{
  "n_layer": 9,
  "d_model": 160,
  "n_experts": 64,
  "experts_per_token": 2,
  "d_expert": 128,
  "d_shared_expert": 0,
  "activation": "gelu",
  "moe_layers": [0, 1, 2, 3, 4, 5, 6, 7, 8],
  "router_score": "softmax",
  "normalize_top_k": true,
  "routed_scale": 1.0,
  "balance_loss": 0.00707,
  "balance_bias": false,
  "router_logit_norm": 2.0,
  "router_bias": true,
  "n_groups": 4,
  "groups_per_token": 2,
  "init_std_router": 0.00963,
  "lr_router": 0.00145,
  "n_head": 2,
  "n_kv_head": 1,
  "head_dim": 64,
  "vocab_size": 8192,
  "norm": "rmsnorm",
  "norm_place": "pre",
  "norm_eps": 1e-05,
  "positions": "rope",
  "rope_base": 10000.0,
  "rope_fraction": 1.0,
  "qk_norm": false,
  "attn_scale": 0.125,
  "tie_embeddings": true,
  "parallel_block": false,
  "init": "normal",
  "init_std_qkv": 0.0335,
  "init_std_o": 0.00883,
  "init_std_up": 0.0335,
  "init_std_down": 0.00395,
  "init_out_by_depth": true,
  "optimizer": "soap_variant",
  "lr": 0.00633,
  "lr_mult_o": 1.67,
  "beta1": 0.95,
  "beta2": 0.98,
  "lr_head": 0.00826,
  "grad_clip": 1.0,
  "warmup_steps": 200,
  "schedule": "wsd",
  "decay_fraction": 1.0,
  "decay_shape": "square",
  "final_lr_fraction": 0.1,
  "batch_tokens": 131072,
  "seq_len": 256,
  "doc_mask": true,
  "train_tokens": 804600000,
  "steps": 6139,
  "dataset": "wikipedia_en"
}
Below are experts of layer 2 (counted from 0) of a mixture-of-experts language model. Rows are named up (a neuron's input weights, with its number) and show model dimensions 0-159. Each number is 200 + 20 x the weight over its row's rms, rounded and kept within 0 to 999.
Before each expert's rows: a language model's description of what the expert responds to. This comes from a sample of Wikipedia text that the model never trained on.

# expert 4
What it handles: Dashes, slashes, ampersands, pipes and colons between items in lists, tables and ranges, such as 25 – 30, 1974 - Miguel, "Alger / 5"; also der in Calderón.
up0,203,173,182,199,202,229,159,221,208,194,175,210,175,225,222,211,184,185,206,187,197,226,250,186,204,190,229,192,213,240,185,195,169,220,222,195,194,178,204,198,206,250,181,191,223,205,171,200,181,189,214,184,202,227,192,172,168,215,200,220,186,188,208,199,221,206,221,187,194,233,206,220,208,197,200,211,209,177,189,197,141,187,211,201,217,217,160,187,184,211,198,213,188,199,154,216,242,175,185,201,223,207,195,211,204,181,171,190,226,193,212,186,229,240,236,220,214,192,184,222,201,234,194,192,232,217,191,196,171,196,213,199,191,213,208,187,235,190,186,205,181,235,259,216,176,205,200,186,204,178,216,229,181,220,205,190,179,181,201,194
up1,220,208,227,207,177,191,202,167,186,220,159,224,185,169,205,171,167,233,196,192,210,224,213,210,212,184,203,208,219,198,183,206,195,209,176,185,202,206,200,200,190,232,205,200,192,216,207,186,199,191,171,208,237,199,204,223,206,176,190,207,251,182,168,169,233,226,213,164,189,226,202,234,207,186,215,180,159,177,211,210,209,196,241,185,195,205,228,191,242,219,196,237,194,196,192,171,197,227,203,209,199,203,201,195,172,201,229,208,199,215,195,229,190,192,208,177,226,176,192,222,163,225,220,231,243,221,184,179,220,213,196,202,167,186,190,189,192,200,177,203,211,185,238,234,237,209,209,225,197,247,211,208,207,192,169,214,191,182,184,209
up2,195,202,149,211,189,209,174,223,223,208,194,232,208,167,228,202,201,176,200,218,164,185,209,193,219,213,187,194,196,179,224,212,144,209,189,190,187,233,223,228,162,206,213,204,215,179,170,191,237,158,193,148,205,215,181,203,192,212,188,207,216,176,184,189,204,190,212,216,181,170,184,202,218,226,187,185,182,194,220,200,192,195,186,193,184,163,218,169,205,211,171,217,215,235,190,229,214,204,188,216,179,201,189,216,195,210,228,182,190,222,174,241,208,201,186,213,226,187,225,206,187,200,226,219,206,205,172,209,220,234,190,184,183,179,213,170,210,200,201,224,196,246,164,191,186,217,215,251,223,186,201,203,223,190,197,213,220,183,192,199
up3,195,202,242,211,175,229,198,206,244,186,214,198,203,200,182,233,209,230,208,251,194,188,189,205,188,181,168,154,196,224,219,165,196,192,218,226,225,200,227,173,203,219,235,187,213,227,243,222,190,241,183,164,195,194,231,200,171,207,211,203,194,202,203,183,187,212,215,205,178,180,183,227,184,207,175,211,200,203,195,206,189,178,171,192,180,196,201,204,212,202,195,177,189,217,193,206,195,201,186,171,202,236,192,180,222,201,227,195,178,210,179,204,228,176,196,205,186,166,188,205,190,224,179,218,190,140,200,196,169,208,190,202,214,197,181,202,153,184,192,228,220,197,197,182,192,213,189,222,196,193,172,177,170,212,145,217,200,209,210,225

# expert 40
What it handles: Single letters or two-letter pieces inside or at the end of words and names, such as t in receipt, n in Trench, l in Ralph.
up3,200,223,210,196,189,199,205,177,217,221,217,202,251,183,204,209,225,190,174,178,212,179,205,177,218,206,165,214,206,198,226,226,198,232,236,217,221,223,233,180,212,240,232,203,191,210,203,191,188,253,202,213,199,206,198,196,202,202,224,220,208,187,224,185,234,190,188,229,215,229,194,191,187,214,180,193,215,177,174,213,186,201,182,214,206,185,225,180,223,196,213,221,175,217,191,188,202,231,229,188,198,208,215,185,232,171,225,197,176,222,165,202,211,206,173,215,197,206,174,196,183,216,192,235,213,199,192,196,186,207,188,242,148,198,194,189,209,227,225,206,192,201,194,171,220,185,163,195,195,143,232,225,202,161,228,218,204,178,200,220
up4,164,230,214,212,217,213,205,171,203,206,170,197,168,185,206,222,200,171,198,241,205,222,205,207,182,186,177,225,185,183,193,195,201,227,205,204,211,188,217,218,192,186,210,185,219,163,176,205,221,188,191,166,198,202,168,174,206,221,178,218,193,224,178,218,177,166,248,200,198,161,198,164,164,198,184,193,219,192,191,212,190,189,177,182,167,177,191,162,202,195,199,213,221,190,190,160,205,220,230,186,210,220,215,200,165,208,199,157,182,221,199,219,209,208,221,166,174,203,204,181,210,209,223,209,183,209,187,208,209,198,252,189,199,197,208,239,208,168,179,203,246,222,192,185,177,236,201,213,237,216,174,205,219,190,206,172,202,203,220,188
up5,209,187,234,196,205,209,183,210,196,238,208,205,196,206,209,229,211,231,198,218,197,208,192,190,175,226,179,212,221,176,221,176,155,182,225,188,196,181,194,200,172,192,204,210,204,170,186,185,213,200,173,201,196,213,188,188,184,208,196,207,212,147,176,210,226,188,202,158,212,167,191,237,246,192,220,174,201,206,202,203,179,211,198,192,206,221,206,184,219,181,174,259,201,195,164,213,203,202,191,176,174,182,181,210,189,182,182,209,221,212,199,213,194,255,186,198,220,201,214,205,182,197,173,236,204,192,172,183,195,181,203,249,217,221,225,219,184,171,183,203,199,170,204,198,165,221,211,210,178,204,183,183,159,215,160,218,174,189,217,178
up6,228,233,180,174,193,226,189,225,220,192,166,191,201,201,209,191,182,221,217,216,213,212,190,177,207,212,203,202,175,217,220,185,202,202,186,201,208,224,207,191,201,203,230,196,222,175,213,234,176,198,215,181,201,204,182,244,181,200,200,240,194,194,248,201,209,189,210,196,238,192,229,222,186,193,194,210,193,212,199,242,200,204,209,217,183,201,205,169,200,233,188,197,202,224,188,164,194,221,209,225,207,230,195,216,218,245,221,170,191,167,187,204,227,208,202,238,203,202,203,195,241,186,207,184,213,161,267,211,189,172,215,183,202,209,225,206,194,209,176,200,194,195,178,222,177,226,192,220,171,212,223,244,191,197,204,250,198,166,216,184

# expert 24
What it handles: Pipe separators in data tables, especially right after coordinates, percentages or numbers, plus some line breaks and odd words.
up3,211,192,192,212,192,173,195,224,190,173,219,221,191,252,187,214,193,236,181,222,162,189,225,159,189,207,217,167,186,189,233,167,176,210,205,235,184,215,199,213,167,210,210,250,200,195,195,247,160,196,193,205,203,165,172,198,192,199,208,207,217,196,218,206,197,177,196,215,185,210,212,187,202,236,196,177,175,213,211,188,190,207,165,156,204,195,239,188,216,179,165,175,222,188,224,247,173,185,189,205,231,213,196,190,190,192,201,188,196,220,205,197,216,215,213,190,175,211,228,210,214,175,226,220,220,210,198,205,188,194,191,199,185,200,195,185,221,203,232,197,218,204,220,183,215,222,183,198,210,177,196,170,208,252,168,226,213,200,207,180
up4,195,243,171,210,206,226,228,210,189,177,221,192,194,226,225,160,225,209,188,194,229,199,244,175,198,221,183,250,220,171,176,226,181,229,199,247,186,178,196,189,198,182,198,237,198,179,172,185,223,206,202,218,201,172,196,207,251,205,217,181,168,214,211,199,223,204,202,198,189,219,215,190,220,176,192,160,223,200,189,240,196,208,158,199,215,164,219,235,184,233,188,188,195,195,223,171,181,181,202,200,193,208,198,193,249,223,206,214,217,190,185,207,221,230,221,198,194,173,198,208,231,216,186,193,208,181,199,199,197,204,193,185,214,199,161,180,215,205,197,205,192,186,225,180,164,212,197,194,171,210,179,210,183,199,185,185,197,212,218,208
up5,244,178,185,186,190,184,174,210,232,230,212,202,209,209,183,210,184,207,189,185,228,188,192,190,177,202,195,189,195,221,181,203,227,209,198,173,187,196,208,199,197,215,192,222,240,250,189,188,199,249,172,211,201,174,182,212,194,197,168,214,199,182,200,206,230,173,184,200,267,186,216,213,189,223,175,183,172,178,206,227,210,196,215,248,202,183,215,192,193,160,209,186,204,174,203,192,211,247,212,250,231,210,177,222,209,208,174,157,201,228,179,222,231,200,201,194,202,181,218,233,185,193,185,188,181,167,218,215,217,195,221,208,224,173,200,207,210,208,225,231,176,205,203,217,181,181,218,186,195,198,193,180,209,193,200,222,191,207,196,173
up6,166,192,210,217,227,191,160,177,136,191,199,185,165,165,184,166,197,207,202,198,196,228,232,217,203,196,181,216,221,197,176,223,196,225,203,249,202,179,186,165,221,196,197,181,208,223,222,249,192,204,229,209,190,204,197,227,199,203,179,194,195,212,200,198,232,204,201,215,210,207,187,215,182,175,148,206,231,206,205,199,190,197,217,214,173,209,181,167,162,213,192,193,194,172,221,211,192,190,197,178,209,192,198,211,206,201,228,208,156,201,199,227,202,201,212,231,189,203,184,165,193,209,210,205,200,227,166,225,205,211,204,184,207,225,193,176,204,169,193,190,182,205,226,197,175,179,203,249,227,227,168,213,200,227,174,223,215,178,196,204

# expert 35
What it handles: Opening parentheses before years, labels or abbreviations, especially in tables and lists, e.g. New Zealand Albums (RMNZ), (2015); also slashes and dashes.
up8,166,204,167,197,189,215,203,191,166,201,173,188,201,219,238,202,185,173,184,198,194,170,216,195,192,198,205,167,190,189,194,178,187,186,181,230,217,172,237,187,184,205,200,206,168,195,224,213,194,225,243,197,189,175,176,217,199,202,209,228,163,233,198,232,177,208,166,208,188,236,193,190,218,221,194,202,193,195,184,188,195,196,213,201,194,214,241,187,207,182,162,197,190,213,230,221,224,183,216,205,219,173,192,185,208,176,207,177,191,221,215,212,198,240,172,233,164,219,194,205,236,165,180,239,207,218,210,223,218,227,189,173,211,194,188,210,220,195,198,183,229,222,195,227,203,196,231,196,209,186,220,181,237,236,177,192,219,188,193,241
up9,190,143,184,179,188,203,222,200,229,242,208,232,222,169,206,191,212,190,205,187,184,170,219,189,184,206,221,189,214,191,161,236,213,242,213,216,221,227,215,193,193,196,213,206,168,197,211,179,178,192,179,201,228,177,216,214,183,219,235,209,182,202,172,211,214,209,180,235,207,208,212,204,191,193,209,220,211,197,194,165,204,169,194,241,190,215,186,212,225,160,206,180,176,203,198,229,192,225,189,178,202,209,170,196,215,216,210,176,210,240,201,250,221,199,207,188,203,225,213,193,188,213,208,216,191,182,167,207,201,185,222,200,166,207,220,200,196,178,224,193,158,214,233,205,217,211,207,222,234,225,180,190,230,212,204,227,203,214,239,190
up10,201,243,236,206,206,207,180,198,177,160,171,187,199,223,225,231,180,216,236,199,212,217,190,194,191,209,235,187,183,197,172,220,222,155,187,171,191,169,192,195,202,201,223,166,192,179,207,211,184,238,199,197,187,189,177,197,202,195,198,171,239,199,218,202,198,231,195,219,201,182,207,219,214,195,193,219,170,193,188,158,196,202,217,189,187,210,189,197,192,209,189,191,169,198,188,174,179,196,204,214,178,210,198,211,209,215,218,199,210,212,221,244,202,197,173,190,228,215,181,224,171,218,222,205,169,209,204,171,173,193,168,211,238,179,206,192,244,216,265,187,220,172,220,199,207,210,185,202,208,205,173,155,179,187,194,206,183,206,236,199
up11,197,189,237,204,212,230,193,182,257,202,208,202,231,202,238,242,196,192,175,214,206,200,222,188,187,163,184,173,198,178,169,168,205,196,214,212,191,178,199,197,190,233,209,173,176,206,204,178,183,172,214,193,186,178,234,204,180,210,184,219,210,210,203,234,216,192,194,226,180,195,190,212,183,169,203,197,216,212,182,219,222,192,207,231,224,208,211,200,232,224,172,197,221,199,188,159,157,203,169,204,185,208,220,199,180,204,223,201,206,197,206,162,192,199,202,186,235,222,195,211,211,210,222,236,225,168,196,197,202,212,142,208,224,155,201,163,211,169,226,203,204,210,198,196,185,207,209,205,236,198,171,205,185,217,220,179,186,186,225,188

# expert 53
What it handles: Determiners and pronouns opening a sentence or clause, such as The, In, It, He, This, usually after a period or line break.
up1,217,200,208,200,189,172,202,197,198,187,201,237,200,170,182,175,180,231,201,206,163,244,217,182,194,206,196,204,224,189,179,186,215,187,227,216,169,209,188,175,221,166,213,226,199,220,207,180,190,192,211,215,153,201,203,185,207,185,170,212,193,200,218,182,229,207,244,180,231,170,187,213,214,207,209,175,183,230,179,199,219,183,214,192,222,185,189,206,176,186,191,181,169,239,214,175,141,238,180,175,217,168,174,214,178,187,180,237,177,212,213,173,217,220,203,203,200,191,220,198,225,227,207,238,194,176,180,178,222,196,207,191,184,244,193,195,223,194,235,228,203,192,214,192,226,193,209,171,195,200,180,202,227,205,194,187,212,188,205,194
up2,190,203,190,186,205,188,194,197,233,236,178,220,172,203,226,208,204,179,201,172,221,214,187,221,217,181,222,189,201,220,199,223,191,187,197,189,205,196,201,189,173,180,203,215,180,168,180,214,199,179,204,202,197,206,212,160,216,189,198,222,228,199,226,193,248,181,219,204,230,215,199,186,206,189,169,169,192,206,177,216,213,149,245,179,198,204,190,178,192,269,177,160,244,218,161,207,182,212,206,207,167,181,215,193,218,224,218,246,186,216,187,171,217,203,179,220,167,205,177,226,226,193,200,201,233,176,208,176,198,220,192,190,219,218,187,198,194,192,211,199,207,174,211,214,193,228,233,197,195,220,191,190,165,220,212,196,210,200,208,226
up3,165,201,190,210,171,190,232,226,220,182,226,211,199,214,182,190,193,225,182,189,201,176,198,190,171,208,190,188,212,168,185,184,232,207,231,206,221,209,206,174,216,172,209,210,195,238,238,221,177,209,202,217,184,209,219,194,180,246,226,196,186,198,204,215,173,188,173,165,214,222,197,187,202,197,186,217,197,194,201,191,205,227,206,159,178,220,183,207,229,191,188,222,222,158,203,176,192,218,189,193,191,206,206,179,183,199,217,199,209,166,154,237,193,213,205,208,202,199,179,193,186,226,143,220,195,208,171,182,214,191,187,172,177,242,218,199,237,164,194,181,202,157,194,171,198,187,180,224,238,189,223,174,196,192,230,211,198,195,206,206
up4,247,198,201,230,181,235,246,216,193,182,224,191,180,205,191,201,182,227,211,205,158,197,206,229,204,192,165,206,207,162,177,215,245,205,236,181,194,162,171,236,185,192,177,209,181,210,217,165,204,190,194,206,182,220,188,181,184,174,189,218,217,190,222,195,187,194,210,239,211,155,195,200,186,198,199,205,218,210,228,185,206,221,225,198,165,231,225,205,199,230,176,190,227,212,211,211,169,206,190,225,240,214,207,197,206,180,189,191,216,213,182,163,214,218,173,213,190,185,206,206,235,189,225,205,199,208,221,172,222,180,201,232,227,192,202,200,170,177,200,206,200,198,211,180,209,192,180,219,191,210,212,202,203,177,200,179,178,218,248,189

# expert 9
What it handles: Colons after field labels in infobox and list entries such as Country:, Location:, Species:, DrugBank:, plus time colons and semicolons.
up3,216,199,217,178,204,212,239,205,224,225,217,194,239,189,219,176,189,185,214,224,206,186,233,202,176,212,202,230,172,218,206,153,198,199,169,218,157,174,166,205,160,213,221,220,173,211,219,180,256,215,210,220,193,195,214,213,138,187,231,208,197,215,213,185,169,184,236,215,196,200,190,210,193,186,207,206,195,188,220,202,214,190,201,201,186,218,169,223,170,186,207,195,212,201,191,210,214,213,198,195,199,202,195,222,195,213,209,193,169,190,175,213,197,208,200,216,206,220,225,213,203,232,215,181,205,212,202,150,209,212,174,184,171,195,223,218,209,181,211,166,249,203,219,214,225,183,225,180,198,188,198,221,196,206,192,219,164,226,185,169
up4,210,178,192,162,206,193,221,225,180,189,190,209,209,216,166,241,214,201,183,190,161,221,201,211,201,238,194,189,246,178,214,219,197,224,219,240,203,191,225,217,148,212,200,206,220,223,221,188,163,219,193,191,214,211,217,163,211,223,193,210,238,198,228,199,199,224,165,214,202,214,185,206,225,173,199,225,198,174,223,187,187,194,205,170,181,209,202,203,212,193,189,201,200,221,185,185,215,210,184,184,189,195,200,219,193,205,211,210,192,184,200,203,188,220,198,173,188,148,201,212,225,217,175,173,170,197,180,172,213,169,188,213,206,171,204,192,165,199,216,217,218,173,191,169,180,188,147,185,221,199,201,236,203,201,199,214,237,193,190,155
up5,194,194,198,187,198,197,205,171,212,194,207,221,193,201,178,230,177,185,236,209,198,164,219,173,211,233,217,219,172,201,210,196,178,203,198,206,227,233,176,169,162,221,200,213,193,217,178,215,235,218,172,188,175,196,163,159,219,229,242,230,235,209,211,213,242,181,203,192,222,215,212,183,193,189,202,186,178,185,180,219,213,188,198,169,210,224,221,200,173,222,210,198,207,179,166,201,185,210,227,228,226,221,198,185,227,188,219,186,212,245,244,195,209,232,209,214,196,160,205,184,188,178,194,233,188,217,196,201,181,195,191,199,215,193,217,196,178,221,231,210,195,212,180,251,201,196,223,177,218,203,212,182,185,178,197,186,200,232,197,207
up6,195,196,182,177,236,154,191,202,224,194,206,189,199,206,160,225,194,199,156,212,217,224,192,182,182,199,207,196,224,185,203,175,240,160,224,199,199,212,221,197,189,194,204,233,195,225,155,185,196,202,192,209,220,211,216,254,196,195,214,161,189,176,197,190,246,215,194,215,205,233,207,201,204,221,228,187,219,147,219,196,219,222,188,199,201,177,215,215,200,210,222,167,196,195,184,189,173,190,176,201,191,205,208,199,194,181,207,177,221,208,222,213,175,202,199,228,177,196,192,210,209,185,214,204,187,209,211,200,226,191,181,231,195,216,224,217,172,208,188,223,250,201,216,214,174,155,181,184,232,211,179,166,205,220,216,166,185,171,206,195

# expert 13
What it handles: The word the, infinitive or prepositional to, and possessives like his, its, their, usually right after prepositions or verbs like threatens.
up1,192,217,185,196,240,202,197,178,229,195,209,202,198,191,195,212,181,188,157,198,225,165,212,180,237,174,203,214,179,209,232,211,189,177,179,186,198,223,169,183,251,188,221,215,203,223,183,200,205,171,200,186,207,168,211,221,194,175,215,208,147,191,193,192,184,218,175,201,217,210,176,204,187,187,216,201,192,190,196,184,200,194,193,194,172,172,233,194,180,193,190,189,228,223,206,218,219,222,208,214,220,206,201,228,223,223,218,208,229,202,231,227,190,213,195,206,214,164,210,183,187,193,193,214,195,224,195,176,194,220,210,196,212,179,178,176,197,189,200,167,248,179,231,165,147,209,171,159,202,218,191,190,211,207,244,223,173,217,206,232
up2,204,228,212,212,210,196,216,187,195,214,226,196,215,168,207,211,222,218,219,200,223,169,207,189,199,204,216,219,233,178,201,219,219,197,266,207,167,204,223,152,193,216,185,205,175,258,228,181,188,174,195,209,213,203,202,182,180,190,174,183,201,179,198,194,201,200,214,177,203,207,204,182,169,216,191,211,211,205,214,209,193,160,187,193,191,204,151,222,194,177,215,215,222,197,210,195,238,234,203,163,204,184,208,228,201,201,207,216,182,164,208,167,213,208,200,176,242,178,188,194,208,169,244,221,220,187,170,215,224,193,204,201,205,229,201,197,227,202,196,226,221,223,179,234,216,224,221,177,205,184,195,183,210,218,181,204,230,230,217,208
up3,207,226,235,211,232,211,203,221,249,230,179,193,178,204,200,207,206,202,208,203,220,198,176,242,180,167,187,186,209,175,202,186,221,207,195,181,192,187,199,199,205,192,212,264,177,205,163,182,221,208,213,191,182,236,207,186,207,183,194,167,222,203,228,233,184,208,188,202,147,198,227,164,213,222,208,200,201,219,224,200,226,176,189,234,176,196,214,190,193,167,201,205,239,237,185,218,219,227,180,198,204,190,210,195,199,213,198,183,190,208,234,199,166,191,217,213,195,186,213,182,201,206,193,179,184,193,182,185,184,206,181,224,207,200,215,164,226,239,220,206,219,205,173,159,209,193,216,218,199,182,160,204,200,166,184,196,213,236,189,200
up4,203,207,179,199,173,191,218,211,226,189,193,183,209,197,207,204,214,193,203,215,207,233,204,227,181,175,198,189,209,137,202,212,218,209,167,217,224,217,212,213,197,193,179,197,210,187,200,197,222,189,156,199,178,199,211,207,196,201,217,155,165,245,184,215,237,219,207,200,202,222,205,212,167,210,205,212,198,213,177,187,207,197,170,187,219,215,171,199,202,182,195,188,235,188,160,174,218,167,189,240,187,212,190,185,205,174,207,163,205,189,204,223,194,178,176,248,193,232,196,203,192,181,172,218,212,221,217,168,219,198,209,205,199,152,181,201,191,166,202,217,188,221,212,191,243,204,167,185,219,215,191,238,162,194,218,232,182,194,204,224

# expert 19
What it handles: Inflectional endings -ed, -ing, -es, -ers completing verbs and nouns, such as disbanded, prisoners, plus on, after, while.
up10,184,201,204,178,212,181,216,194,230,194,209,180,216,230,214,190,173,186,157,230,214,180,218,194,181,200,199,221,182,194,187,187,172,205,207,197,239,158,223,205,219,180,173,210,227,182,194,197,195,184,202,199,156,196,200,187,177,222,219,221,211,237,211,198,204,225,204,205,190,229,198,203,163,215,198,188,184,199,170,197,229,200,202,217,187,187,218,185,195,181,201,210,209,195,206,242,192,203,170,199,178,224,213,248,196,202,220,197,224,156,236,195,209,223,200,229,197,196,146,201,222,172,186,178,196,161,173,199,221,202,223,215,220,193,221,168,201,220,237,179,185,248,213,228,165,165,183,193,184,199,193,164,209,186,199,206,213,212,193,191
up11,230,204,205,192,209,217,199,223,180,166,207,177,235,164,212,203,194,220,168,200,183,178,226,190,185,193,170,182,202,172,199,222,166,193,169,182,226,218,182,180,167,178,153,196,198,205,227,148,210,227,203,189,231,184,236,219,205,215,206,182,200,208,209,219,195,198,173,204,218,209,179,212,206,193,229,212,207,176,185,213,184,184,234,179,188,195,213,208,240,211,199,220,225,196,193,213,218,227,221,164,221,149,175,207,242,190,203,183,213,202,191,179,196,166,198,192,196,212,187,184,178,191,217,209,203,188,206,183,182,220,179,206,231,210,248,204,213,179,212,203,199,200,232,197,198,187,167,233,195,173,211,168,189,225,216,216,228,219,191,191
up12,168,200,176,207,197,204,235,178,208,224,215,187,193,216,178,234,210,188,252,182,171,212,219,206,201,225,171,213,197,181,217,221,196,183,228,186,190,165,182,183,190,212,225,204,211,209,212,212,160,234,146,180,206,220,165,206,200,223,178,200,185,183,204,145,219,188,201,195,213,219,199,212,219,196,219,237,195,201,200,180,212,204,196,213,219,192,174,195,211,205,209,188,192,211,210,208,226,216,179,243,213,202,202,192,161,175,193,201,229,184,183,183,165,214,167,196,193,211,196,205,180,225,209,212,218,206,197,211,198,193,183,170,185,195,184,155,192,230,239,193,178,227,184,225,174,187,197,196,239,217,188,203,182,188,239,210,171,169,198,178
up13,220,250,203,197,212,214,144,241,202,217,182,233,162,184,203,215,194,190,202,190,173,177,212,157,188,205,218,170,242,189,210,227,242,190,210,171,180,212,196,229,181,200,178,232,234,201,212,197,199,201,187,219,195,180,193,229,186,193,196,185,185,201,176,202,236,215,185,178,196,207,192,211,214,186,200,192,203,216,196,189,218,245,178,174,200,225,218,176,210,169,180,231,177,219,185,195,197,181,196,197,204,205,183,152,201,181,171,212,235,188,204,208,184,194,206,164,201,198,190,222,221,214,204,181,188,175,225,220,232,214,197,203,194,190,217,176,213,211,201,195,181,177,170,204,179,201,168,185,198,203,215,199,227,171,196,192,174,165,240,188